Weights of a small mixture-of-experts language model, trained from scratch on English Wikipedia: vocabulary 8192.
Below are experts of layer 4 (counted from 0) of a mixture-of-experts language model. Rows are named gate (a neuron's input weights, with its number), up (a neuron's input weights, with its number), down (a neuron's output weights, with its number) and show model dimensions 96-191. Each number is 200 + 40 x the weight over its row's rms, rounded and kept within 0 to 999.
Before each expert's rows: "raises" lists some tokens whose logits its average output raises strongly, later layers aside; "comes before" lists some tokens at least twice as common just after its tokens as in all text. This comes from a sample of Wikipedia text that the model never trained on. Tokens count by the router's weight.

# expert 78
raises: "burg", "worth", " whom"
comes before: " |", ")", ",", "8", "–", "7"
gate0,199,210,236,202,190,211,232,228,200,309,154,211,150,185,147,152,227,316,199,189,233,292,191,82,132,185,175,186,215,204,231,212,112,289,157,138,149,193,211,210,190,190,132,200,164,210,157,175,199,234,189,215,226,149,229,180,212,232,250,214,186,193,267,177,235,248,199,140,127,174,290,252,168,201,208,175,261,168,189,232,186,269,160,206,226,225,203,201,202,149,171,241,202,198,175,266
up0,216,120,165,206,256,218,186,160,185,175,265,186,224,138,195,179,261,175,228,192,207,156,194,223,192,206,169,198,169,235,217,184,239,158,140,216,199,203,151,192,177,239,209,196,191,215,217,197,233,210,192,191,177,298,220,217,183,235,160,224,236,134,148,188,191,209,93,126,237,126,174,190,189,224,240,85,270,257,297,217,155,237,182,199,267,161,147,246,220,213,186,180,117,197,172,245
down0,190,230,236,207,183,197,177,171,153,190,209,234,241,258,272,296,137,203,120,176,198,143,189,240,174,263,189,139,130,200,123,213,162,292,251,253,205,160,194,177,203,138,203,225,210,215,247,184,107,200,139,212,210,91,260,252,223,246,180,247,232,247,181,262,215,135,246,195,212,214,236,217,198,210,237,238,241,132,217,201,204,108,219,182,154,177,213,174,191,202,236,180,203,153,164,241
gate1,190,262,183,272,244,185,222,165,234,158,220,180,266,195,152,187,226,179,242,191,178,132,148,186,208,219,225,248,193,178,181,226,257,134,256,184,211,182,219,203,208,217,172,187,193,189,301,235,188,198,222,186,216,169,180,202,208,223,227,87,227,226,202,262,209,163,163,210,205,235,163,206,244,74,173,175,203,151,238,252,224,168,227,302,184,227,154,208,207,134,193,153,179,209,204,238
up1,217,201,196,231,140,173,263,190,206,177,238,190,165,162,197,157,282,171,161,192,219,222,227,293,133,150,128,233,176,250,151,138,246,168,276,202,238,224,207,185,176,211,197,207,152,169,147,195,233,233,211,224,205,257,191,219,218,157,214,286,177,166,199,189,191,179,263,176,113,153,264,244,151,194,189,209,184,271,163,163,204,165,114,177,112,275,231,223,219,208,170,230,262,213,126,202
down1,144,207,222,193,167,223,222,117,106,251,211,214,208,173,201,190,266,176,176,285,170,211,199,263,181,165,190,226,187,241,168,229,231,200,193,155,143,179,152,197,252,140,272,146,170,90,267,209,160,200,202,192,172,178,240,273,241,208,191,204,212,105,199,171,257,228,176,226,182,179,232,195,146,180,199,149,253,183,295,259,202,199,160,231,161,138,231,176,225,199,194,205,203,161,209,218
gate2,161,128,129,281,195,150,302,183,124,142,143,222,216,239,139,175,154,219,142,160,200,127,204,193,259,141,183,227,181,218,249,215,239,111,138,172,248,202,241,152,189,204,250,191,115,158,231,187,191,203,198,222,247,185,206,202,246,179,204,153,244,148,115,203,145,274,198,143,168,207,137,217,220,214,72,215,228,248,225,184,250,220,215,252,173,171,171,188,171,168,212,201,127,238,162,194
up2,137,150,224,269,225,232,236,256,178,227,214,211,174,164,263,224,212,189,185,205,260,198,192,178,178,192,269,181,183,178,199,152,126,202,151,157,172,192,244,208,200,203,159,279,210,144,171,170,180,202,183,172,185,173,194,179,151,193,143,305,288,160,195,202,214,190,136,79,148,203,170,151,217,247,154,148,272,163,282,206,212,150,265,161,264,132,173,208,121,253,236,277,168,250,234,240
down2,174,257,178,239,232,220,195,148,184,136,171,183,229,236,173,165,163,138,219,227,208,272,237,216,228,239,319,235,201,204,164,236,212,234,144,260,196,166,194,270,196,178,205,252,146,230,169,235,235,232,177,225,236,217,171,282,190,224,222,224,268,166,213,184,138,186,233,236,184,241,199,170,243,237,180,172,203,240,179,186,156,260,185,261,190,252,205,233,225,225,202,169,245,172,195,165
gate3,231,184,291,256,262,224,227,130,233,237,204,152,295,220,196,169,275,255,236,170,121,164,270,191,187,184,226,209,228,290,211,189,193,242,232,156,199,183,233,182,225,87,164,225,122,204,193,252,190,225,258,155,183,270,255,205,166,215,213,179,264,218,230,192,155,188,136,160,154,239,177,163,148,156,222,285,224,242,200,177,251,201,185,177,202,196,242,246,189,205,205,263,249,234,180,217
up3,225,175,247,223,114,211,177,168,148,155,159,156,191,248,185,202,208,230,198,250,158,172,182,160,137,178,211,141,194,150,236,243,211,240,308,167,207,172,219,266,212,176,246,190,156,218,311,192,179,185,210,259,99,177,206,247,218,250,231,103,158,234,214,170,232,167,214,205,258,176,195,266,188,203,176,238,196,268,182,184,153,211,142,227,214,240,236,164,253,129,198,171,232,231,206,186
down3,223,166,234,149,187,227,196,175,265,218,257,184,215,213,250,211,248,157,269,280,91,255,224,215,172,246,101,204,216,250,169,183,218,154,275,230,156,146,205,209,234,131,270,178,113,179,231,215,174,202,136,246,185,177,228,166,249,277,192,227,194,159,191,229,206,272,269,181,180,214,176,147,240,90,287,240,230,212,224,251,163,186,183,162,200,234,208,198,202,218,154,156,177,155,174,223
gate4,249,264,175,257,171,238,234,243,171,163,315,173,157,229,200,165,160,200,174,189,205,184,234,203,209,185,223,150,158,184,127,170,248,276,233,358,224,217,205,151,208,193,139,187,169,191,166,175,219,206,175,216,200,274,189,233,261,195,247,272,243,144,226,217,230,200,271,185,210,211,127,191,283,167,225,171,256,194,177,157,172,153,175,196,187,146,186,161,297,122,137,155,185,245,133,223
up4,126,181,170,195,218,184,180,210,170,178,84,182,197,247,173,219,231,231,183,226,162,215,196,180,217,211,202,210,194,219,164,200,196,299,187,217,154,189,183,259,188,255,192,252,124,207,159,199,162,230,229,182,354,211,154,223,207,187,219,230,192,241,149,178,170,270,103,120,213,253,221,232,143,216,254,156,200,237,248,159,205,194,240,194,292,189,267,195,208,198,234,176,279,159,182,268
down4,236,152,182,138,191,237,153,167,262,217,130,194,131,168,199,212,139,236,215,213,163,239,182,213,246,184,137,202,170,258,170,143,200,170,152,161,144,162,169,259,197,230,152,216,248,252,200,261,220,228,226,166,163,213,208,143,227,160,184,256,280,175,162,211,220,157,180,187,254,219,171,179,167,235,277,138,166,251,220,163,242,220,209,240,142,236,207,192,170,121,239,217,159,204,280,207
gate5,156,170,176,244,196,131,212,142,147,151,237,212,207,200,139,187,160,247,211,206,265,218,190,213,147,196,231,207,186,225,151,199,157,208,214,236,204,172,194,202,179,203,289,196,197,256,202,173,176,228,160,161,202,195,190,224,187,197,189,155,217,167,171,218,240,156,310,136,212,288,153,182,174,218,235,179,183,279,138,148,303,212,188,256,171,231,152,189,150,235,173,228,198,170,158,244
up5,230,130,208,208,259,176,194,214,240,155,228,216,168,170,183,212,237,192,278,225,168,167,158,178,282,214,168,180,204,215,191,183,192,169,181,309,230,237,246,164,200,224,176,186,249,182,192,216,188,226,222,183,243,171,208,161,196,180,148,212,193,252,211,237,174,237,173,188,168,168,88,207,189,224,180,122,180,156,244,212,187,199,176,155,263,105,218,248,180,190,180,230,198,241,239,129
down5,258,152,155,220,260,253,200,159,187,240,184,204,181,251,176,207,214,200,264,200,194,232,179,285,201,169,236,199,160,203,267,211,150,238,240,168,158,186,156,217,264,161,190,188,235,210,205,170,192,231,150,197,177,302,219,232,216,227,158,175,235,145,200,230,189,183,227,129,254,270,187,149,227,166,124,173,204,215,242,225,224,179,164,178,158,182,222,171,289,202,191,162,202,324,184,159
gate6,170,286,194,229,174,169,270,223,265,108,171,212,166,228,177,259,198,207,267,221,180,159,234,199,231,244,176,159,156,223,237,231,227,254,155,234,193,181,172,169,198,230,260,204,106,185,211,269,224,151,180,194,191,166,184,201,245,234,164,255,193,153,204,174,126,129,264,164,238,195,224,155,176,132,208,261,215,186,194,191,144,229,273,190,195,207,281,154,173,192,190,208,193,198,214,227
up6,180,223,246,131,227,163,242,206,197,193,220,218,230,153,134,204,248,229,158,195,153,240,199,291,167,215,207,218,207,211,153,244,230,127,161,225,222,212,242,212,196,194,285,238,158,214,262,261,177,143,228,163,198,125,169,236,237,188,259,231,217,162,222,171,187,222,180,160,168,225,178,237,172,205,239,173,159,233,160,236,164,161,193,154,172,262,174,223,238,204,221,217,164,154,221,245
down6,189,173,261,217,159,214,133,228,175,201,159,203,245,244,179,198,232,167,192,185,271,182,239,196,165,153,187,130,191,212,144,256,122,143,197,230,135,197,175,228,270,168,132,223,172,135,182,248,214,154,202,259,165,217,228,245,183,186,235,223,153,148,219,227,171,189,221,217,193,196,230,224,264,152,194,182,184,218,196,241,228,220,250,177,221,223,247,129,238,149,236,188,234,215,236,260

# expert 117
raises: "\n", "wick", " chronology", "===="
comes before: "9", " |", "8", "0", "5", "7"
gate0,212,236,222,191,174,264,291,277,193,225,261,150,173,166,197,199,238,201,233,195,224,209,180,181,145,107,165,208,241,178,180,223,288,159,194,192,169,201,192,163,243,140,219,218,196,235,162,251,222,122,227,166,155,192,174,213,158,181,222,211,219,213,178,185,171,244,254,153,149,181,225,218,188,112,189,129,212,144,216,121,212,165,228,247,210,176,176,170,147,144,234,171,214,215,244,279
up0,170,203,104,222,268,187,299,201,282,205,191,157,207,178,230,203,164,244,159,198,211,213,238,191,177,157,160,215,193,150,185,210,202,186,171,212,137,171,200,176,217,161,296,169,279,251,278,196,187,188,168,193,165,208,186,192,235,244,177,152,207,240,217,193,201,190,230,220,107,238,238,193,212,164,200,196,293,184,196,171,264,191,266,166,205,271,173,163,255,125,175,123,237,200,200,266
down0,205,173,267,167,243,174,234,226,183,206,155,195,211,251,231,251,103,211,146,158,126,212,218,169,170,224,215,270,225,200,236,222,164,267,247,114,170,223,244,233,193,240,278,246,221,181,157,219,250,237,257,210,231,177,180,200,182,142,184,249,235,192,217,200,166,148,177,126,198,259,210,196,239,198,198,88,257,198,244,258,140,200,244,142,171,263,207,247,211,202,208,200,209,160,239,147
gate1,139,231,217,159,225,227,230,284,165,200,162,248,203,153,165,191,169,129,209,151,232,150,203,204,159,193,262,226,251,135,189,230,227,128,228,209,164,229,176,217,207,204,228,170,202,209,207,204,237,225,168,182,149,267,199,206,193,197,248,193,202,264,130,153,188,191,210,194,258,254,168,231,222,155,194,139,225,251,155,158,172,194,231,198,222,133,210,224,146,185,166,191,189,289,163,193
up1,271,202,215,202,228,256,287,194,266,151,225,277,225,124,172,175,192,178,234,238,205,276,223,177,138,261,246,192,227,164,225,167,167,140,175,257,198,178,190,211,234,169,239,189,257,186,219,271,164,175,157,161,199,194,216,200,197,241,218,110,171,274,178,239,198,189,178,285,219,176,185,170,189,147,168,229,158,152,234,248,150,193,224,149,147,190,241,224,188,171,208,282,183,269,213,126
down1,228,201,206,245,180,181,232,228,203,89,180,171,204,162,176,177,118,258,225,225,175,208,161,165,218,198,252,238,153,189,188,142,206,199,225,272,218,187,177,150,212,158,200,178,283,197,236,231,130,268,181,205,213,146,252,247,186,247,271,204,277,175,234,184,145,254,140,84,275,178,202,287,190,175,190,164,174,153,168,170,206,237,270,208,183,146,227,142,255,220,221,196,224,192,171,228
gate2,171,238,180,166,219,144,154,190,132,214,148,201,182,200,170,216,231,242,194,231,162,192,179,310,170,198,226,189,227,231,123,147,208,228,239,223,154,198,233,203,195,209,160,232,205,229,156,192,195,170,161,124,235,160,179,157,207,197,175,217,191,119,210,182,210,135,174,143,195,328,277,172,157,167,190,161,215,169,228,185,244,195,135,190,161,232,224,201,217,228,255,197,116,193,202,170
up2,245,163,214,209,282,269,187,192,227,174,280,216,162,258,253,162,215,177,178,201,172,138,222,204,176,192,204,176,222,146,256,229,240,256,198,225,114,214,122,228,201,225,211,123,211,207,159,230,223,253,216,197,129,190,192,221,141,255,198,204,163,240,115,231,140,285,238,250,232,221,203,166,187,185,188,195,195,251,239,236,196,190,175,197,161,158,184,207,238,192,211,230,203,180,165,280
down2,236,253,155,222,218,195,215,234,218,221,225,177,127,184,216,109,237,219,126,148,191,178,192,244,227,221,162,192,193,104,195,204,171,149,126,190,214,112,221,183,122,240,223,224,262,176,186,202,195,208,206,223,202,103,211,204,260,189,154,208,218,216,256,218,197,257,177,195,214,150,227,234,219,175,210,262,231,136,241,197,276,156,127,186,222,230,245,169,197,219,225,252,169,196,273,200
gate3,173,174,251,221,216,195,196,212,178,188,189,183,187,231,183,195,179,327,160,200,264,214,156,204,209,237,185,159,205,144,119,163,111,147,267,106,215,210,201,259,160,168,162,253,242,217,215,198,143,264,232,147,208,171,202,280,254,158,214,222,194,207,161,196,237,198,204,206,248,164,207,247,217,247,184,162,186,209,185,247,176,222,207,210,167,143,240,188,167,190,252,173,173,238,101,258
up3,230,241,85,191,134,219,144,174,195,128,264,172,170,195,239,268,152,214,208,222,209,251,169,163,172,176,161,262,177,172,230,217,253,241,157,236,260,233,248,259,185,194,176,186,225,195,217,196,227,190,179,198,177,200,167,182,167,155,227,198,199,229,175,191,162,151,174,114,199,218,190,236,130,213,115,179,194,142,243,165,172,193,200,200,172,137,157,208,192,210,205,183,265,185,256,175
down3,224,187,123,235,206,218,219,215,264,146,239,216,178,139,167,240,199,184,191,137,251,122,139,176,183,213,326,211,202,223,217,155,224,201,210,226,181,215,262,232,168,209,211,287,199,228,178,179,196,229,226,154,231,193,220,175,141,181,214,244,167,127,252,196,213,253,147,204,297,171,181,251,102,176,239,211,261,246,209,252,231,194,194,316,178,176,168,182,137,143,179,135,170,122,220,195
gate4,163,164,212,236,258,196,126,172,134,228,213,269,198,208,174,215,201,173,243,208,179,141,205,199,227,211,136,192,187,202,215,208,167,158,271,302,108,234,169,164,217,168,180,173,118,188,290,204,201,249,197,251,233,256,185,257,179,153,179,172,183,187,194,242,257,171,253,234,160,101,133,203,280,136,158,170,193,215,203,216,185,196,204,216,212,246,159,183,195,243,200,87,144,224,227,193
up4,227,230,120,152,194,174,196,172,250,265,143,214,218,209,141,224,176,276,182,210,187,238,203,188,175,223,140,286,197,124,132,225,220,127,131,269,238,202,211,201,206,241,213,256,128,180,148,193,185,188,209,189,253,215,191,134,292,161,216,163,222,176,188,198,213,281,211,262,229,186,213,144,181,228,253,184,178,209,260,197,134,202,193,185,228,242,167,227,192,152,171,258,225,113,215,151
down4,206,183,220,190,184,141,211,200,181,173,242,171,265,246,199,222,165,171,222,170,205,223,120,216,202,148,205,246,175,256,195,170,206,224,221,263,236,227,261,199,277,160,157,312,199,239,176,135,243,134,154,212,87,187,214,221,198,179,198,247,170,171,158,142,211,151,174,232,174,188,209,215,169,181,220,202,138,205,123,156,248,149,180,200,201,238,151,253,172,254,202,283,209,185,255,208
gate5,206,144,275,217,89,239,239,257,199,245,239,215,167,140,195,195,233,195,77,198,191,190,258,226,230,240,178,227,202,213,179,218,160,148,186,194,243,205,207,195,230,194,160,223,158,179,155,202,210,141,241,164,243,128,179,198,258,141,177,138,172,185,191,189,214,241,127,217,188,239,168,198,255,152,213,248,156,174,229,170,136,197,194,169,222,211,165,167,280,254,185,327,230,135,147,62
up5,224,236,160,219,156,160,204,175,184,189,204,198,257,146,125,200,190,196,192,173,181,154,239,254,192,189,151,244,192,153,260,161,147,178,238,255,250,210,188,203,196,228,222,185,148,223,233,223,213,232,252,134,274,155,227,285,171,320,194,177,177,238,232,204,183,182,152,233,230,159,302,208,233,170,155,211,121,96,212,254,187,195,275,234,181,162,150,144,247,75,245,217,149,215,207,229
down5,140,231,182,142,202,172,200,255,210,132,125,196,188,209,195,162,186,161,193,121,191,185,199,161,252,218,252,167,158,262,217,196,108,206,172,150,177,174,200,180,194,113,211,257,258,299,209,146,161,193,227,174,230,196,201,204,214,211,202,194,115,248,275,205,175,149,205,240,181,278,140,192,150,160,212,238,215,194,235,210,135,243,220,189,273,176,203,167,259,204,163,196,229,184,218,219
gate6,149,189,285,234,194,154,340,232,224,213,210,219,243,174,171,165,196,285,181,205,191,193,170,172,220,144,149,203,187,256,152,190,187,121,222,269,256,206,218,233,224,193,174,193,202,140,216,165,179,176,135,228,252,191,221,175,165,141,176,224,276,212,157,191,167,148,191,229,211,250,233,181,252,117,132,176,228,179,151,195,125,192,193,224,259,276,186,170,267,288,171,248,154,239,186,218
up6,175,253,197,161,206,190,149,218,177,199,194,215,217,240,204,156,183,163,162,172,242,111,234,167,139,195,206,185,254,115,218,231,227,207,197,276,218,235,166,177,194,228,176,211,166,240,232,210,196,143,241,196,169,275,184,196,245,250,263,188,238,159,241,170,270,208,249,164,219,154,268,215,136,212,263,232,191,145,331,153,267,201,245,165,178,241,228,225,197,182,229,196,204,191,229,219
down6,264,168,287,162,209,200,193,158,106,223,168,256,207,191,185,235,210,202,187,168,259,166,268,172,198,188,195,205,207,237,156,174,256,174,208,188,242,184,181,148,210,206,197,260,150,201,207,257,219,154,193,174,242,225,219,240,189,193,238,259,226,200,331,178,221,190,239,136,211,196,177,162,165,236,190,190,173,162,239,203,166,239,254,204,205,227,216,169,157,215,172,250,189,235,153,160

# expert 107
raises: "der", " version", "ador", " edition"
comes before: "0", " |", "5", "4", "%", "}"
gate0,175,226,196,197,201,202,190,215,187,274,219,221,178,119,143,212,174,243,99,242,182,162,247,289,218,272,178,193,186,236,202,182,254,181,228,289,188,215,242,229,200,200,232,211,148,223,264,166,205,131,181,138,272,118,249,278,244,210,236,199,173,191,159,216,204,222,221,222,233,227,226,190,184,206,112,189,151,157,200,123,136,157,180,200,139,190,209,189,175,160,308,221,162,271,205,238
up0,142,268,187,112,199,167,186,121,178,127,156,159,219,242,267,169,196,152,245,179,196,232,194,167,191,227,192,198,173,200,241,162,209,275,255,244,124,222,203,196,210,212,131,218,218,220,109,150,229,258,256,217,128,191,218,247,161,201,200,224,193,261,201,195,218,250,185,226,149,229,209,217,274,216,278,144,229,242,229,177,204,212,224,194,206,218,176,230,235,205,123,203,151,229,209,191
down0,149,173,184,163,257,158,180,150,243,214,176,178,217,170,233,209,243,177,219,137,169,114,162,167,222,143,154,212,200,207,303,221,96,284,236,202,201,236,162,229,222,304,161,182,198,151,195,144,184,206,157,238,153,142,124,182,170,178,228,132,260,222,243,204,221,224,189,175,251,228,199,233,180,232,282,180,178,105,211,250,238,207,207,151,189,207,219,192,165,176,203,265,239,191,223,215
gate1,210,159,210,220,216,215,214,206,174,199,266,219,230,139,179,212,123,219,172,200,292,210,195,175,226,173,201,223,222,198,149,192,175,221,210,215,154,214,183,204,200,165,184,266,169,214,172,191,214,269,190,160,236,223,221,174,219,203,212,242,109,160,187,169,213,229,132,278,125,164,242,183,220,280,187,164,198,145,236,157,195,207,164,209,194,192,174,133,173,180,306,247,219,240,211,101
up1,176,159,264,129,231,224,231,195,170,215,226,226,187,217,221,208,179,249,225,183,229,160,255,209,242,205,175,230,201,179,178,259,208,182,95,202,206,253,183,221,201,219,244,219,307,145,141,202,198,205,173,177,110,155,178,150,238,228,168,261,172,166,145,139,217,220,162,237,99,238,158,161,214,242,205,222,177,212,170,233,178,189,233,138,195,217,162,178,207,142,207,172,161,266,239,178
down1,268,187,225,189,204,181,171,159,185,243,238,271,232,191,201,101,257,224,228,237,174,202,199,197,115,193,182,231,238,185,205,124,255,190,163,249,178,248,257,209,214,170,154,166,135,186,216,221,175,186,295,191,216,209,213,208,246,268,164,215,211,230,159,111,274,161,217,162,185,271,130,187,225,141,248,166,263,230,135,205,209,275,118,151,225,197,181,132,214,134,166,234,221,254,170,202
gate2,154,237,217,160,198,183,231,184,180,136,155,217,274,194,148,239,205,299,192,163,188,230,159,250,210,146,180,213,237,236,134,178,202,217,188,196,178,233,228,222,216,105,141,183,237,232,170,167,189,203,236,199,167,45,182,212,194,242,261,194,198,195,155,192,240,210,144,161,216,167,182,187,250,199,203,183,256,268,252,186,216,189,157,189,160,169,188,229,226,278,242,188,133,275,108,141
up2,249,228,173,284,210,182,179,224,290,146,215,197,178,155,193,162,256,236,254,208,139,218,147,224,210,167,207,177,241,158,210,174,169,205,216,155,223,221,190,185,205,172,235,211,277,261,228,188,188,261,213,209,253,183,217,155,202,158,162,225,212,187,213,213,81,174,217,172,146,245,259,128,235,246,205,150,214,173,224,201,152,190,263,192,150,201,153,168,193,232,178,138,152,229,171,223
down2,222,147,135,186,184,260,270,224,147,174,155,165,242,312,225,243,195,137,281,177,262,210,268,192,189,254,161,213,211,278,242,176,257,184,184,149,182,233,205,249,199,194,176,212,186,198,205,204,179,193,215,184,206,230,183,261,149,223,213,236,126,211,256,191,207,168,131,148,179,177,226,155,192,145,194,147,219,288,223,210,228,152,198,205,210,261,225,187,297,224,235,217,194,144,156,149
gate3,154,238,164,213,216,174,231,248,275,263,200,297,200,192,193,268,128,182,193,177,185,184,169,218,233,192,168,242,196,205,220,169,164,212,242,182,237,205,188,189,184,178,183,159,170,211,202,159,204,108,145,150,133,232,178,247,226,201,263,302,242,196,175,233,82,217,193,122,246,146,275,191,248,250,261,198,236,122,175,224,235,243,227,137,177,161,188,178,219,190,184,132,235,213,183,152
up3,273,263,216,181,225,171,244,197,234,207,97,84,199,209,249,171,196,195,191,252,246,205,258,230,165,244,232,175,239,178,216,173,200,220,189,159,162,175,184,220,184,163,176,207,165,214,169,218,200,112,236,174,157,228,194,191,257,306,235,226,143,191,200,280,195,178,222,321,165,244,213,250,210,165,203,199,197,322,156,102,224,212,199,241,192,220,191,212,156,247,236,247,197,123,204,192
down3,103,199,175,180,198,178,121,173,186,270,178,160,256,161,254,193,182,223,221,149,149,220,263,252,202,157,123,248,147,112,197,202,185,225,206,178,203,275,240,222,239,171,200,259,289,239,270,236,223,244,206,252,198,194,260,150,183,147,188,160,260,228,187,236,199,167,174,213,181,263,179,248,197,214,204,287,140,191,218,182,191,265,239,251,187,263,143,240,153,274,278,175,211,151,262,179
gate4,212,231,190,221,124,199,211,184,301,229,146,180,229,262,201,235,241,272,206,219,171,181,192,238,174,143,189,197,160,175,189,182,153,224,168,259,176,212,215,164,240,215,134,237,63,221,243,237,174,169,201,186,193,228,193,157,255,223,181,157,214,204,267,199,171,198,199,220,261,283,128,152,154,185,235,202,229,217,145,223,151,192,185,158,134,165,200,220,258,200,239,257,136,278,210,227
up4,256,218,211,220,198,287,148,122,122,160,317,226,194,213,240,130,273,226,197,174,170,249,245,222,138,203,158,225,189,153,232,209,244,165,230,181,208,231,192,219,167,266,238,189,216,187,217,170,192,142,182,228,209,218,150,225,206,247,250,177,182,194,170,210,184,181,223,231,159,234,236,145,206,161,173,181,239,281,189,203,230,177,141,262,237,229,207,225,209,230,184,223,190,175,205,106
down4,226,254,203,177,206,187,99,137,228,194,241,210,229,234,175,208,221,170,172,197,226,213,214,206,167,160,214,167,206,168,195,159,219,252,199,222,208,225,201,267,248,252,149,107,204,179,217,194,172,218,216,180,189,202,133,207,223,173,169,237,297,257,208,218,208,218,244,178,218,151,249,194,183,202,152,143,187,185,201,175,186,209,164,247,183,264,242,216,209,176,180,203,216,222,239,229
gate5,226,184,290,176,136,159,235,233,179,195,192,230,223,249,237,300,210,194,140,234,192,293,180,205,227,138,170,248,173,269,219,262,260,173,177,210,157,215,211,177,209,228,153,220,126,208,163,168,205,246,233,222,200,239,227,163,177,237,165,179,221,199,151,199,265,285,180,237,208,142,265,182,143,164,248,219,224,137,251,177,157,163,199,240,206,285,235,182,203,236,163,114,200,188,197,175
up5,241,181,248,246,143,213,176,284,188,235,156,267,196,194,256,205,167,223,182,203,199,117,293,206,244,212,226,268,204,256,167,223,191,241,153,285,235,151,190,182,219,210,215,224,133,228,250,167,218,173,194,143,228,187,237,196,177,258,162,226,163,213,153,237,163,223,291,225,213,177,135,184,219,259,167,199,247,161,237,135,203,250,205,240,197,294,240,196,230,201,249,198,222,193,195,141
down5,243,201,255,230,152,177,163,168,224,162,161,252,238,209,261,234,215,253,184,197,241,153,246,132,182,208,148,244,128,222,152,211,246,143,202,180,151,213,155,224,257,132,121,196,146,162,177,189,196,194,236,189,132,186,192,250,126,212,205,221,185,280,242,182,194,236,127,226,202,218,203,161,202,191,230,156,196,201,192,185,136,184,221,272,247,106,167,157,126,155,223,201,261,254,233,184
gate6,232,111,233,245,217,245,296,265,195,147,239,161,144,154,220,212,169,234,182,217,227,262,162,185,93,224,224,200,165,197,139,203,220,177,174,205,158,186,203,186,216,192,248,152,186,182,189,202,200,191,172,150,170,198,204,227,187,211,135,221,222,193,181,224,178,188,214,265,261,226,208,176,188,169,226,178,175,270,199,211,149,198,200,130,251,215,116,185,239,181,222,214,190,153,225,225
up6,172,271,142,198,217,178,233,118,178,247,209,189,134,261,185,169,200,217,209,208,217,140,221,252,199,210,160,190,139,140,244,153,200,225,196,189,322,262,159,177,200,191,125,156,159,216,212,211,259,191,189,162,210,187,217,204,158,204,244,193,259,147,220,238,183,172,120,195,215,213,190,217,276,174,209,211,257,222,163,271,183,246,196,145,192,174,174,233,230,181,203,141,190,284,244,167
down6,185,212,250,134,184,162,168,229,172,198,246,250,176,175,274,255,301,199,245,164,236,226,198,220,206,155,248,169,281,172,220,144,180,281,125,207,238,266,196,226,189,232,160,243,154,184,162,161,225,178,189,215,114,191,200,212,237,214,201,221,215,194,184,153,116,277,115,169,162,213,223,169,254,207,220,229,212,198,166,237,238,170,270,193,184,209,152,160,280,152,190,195,199,175,236,168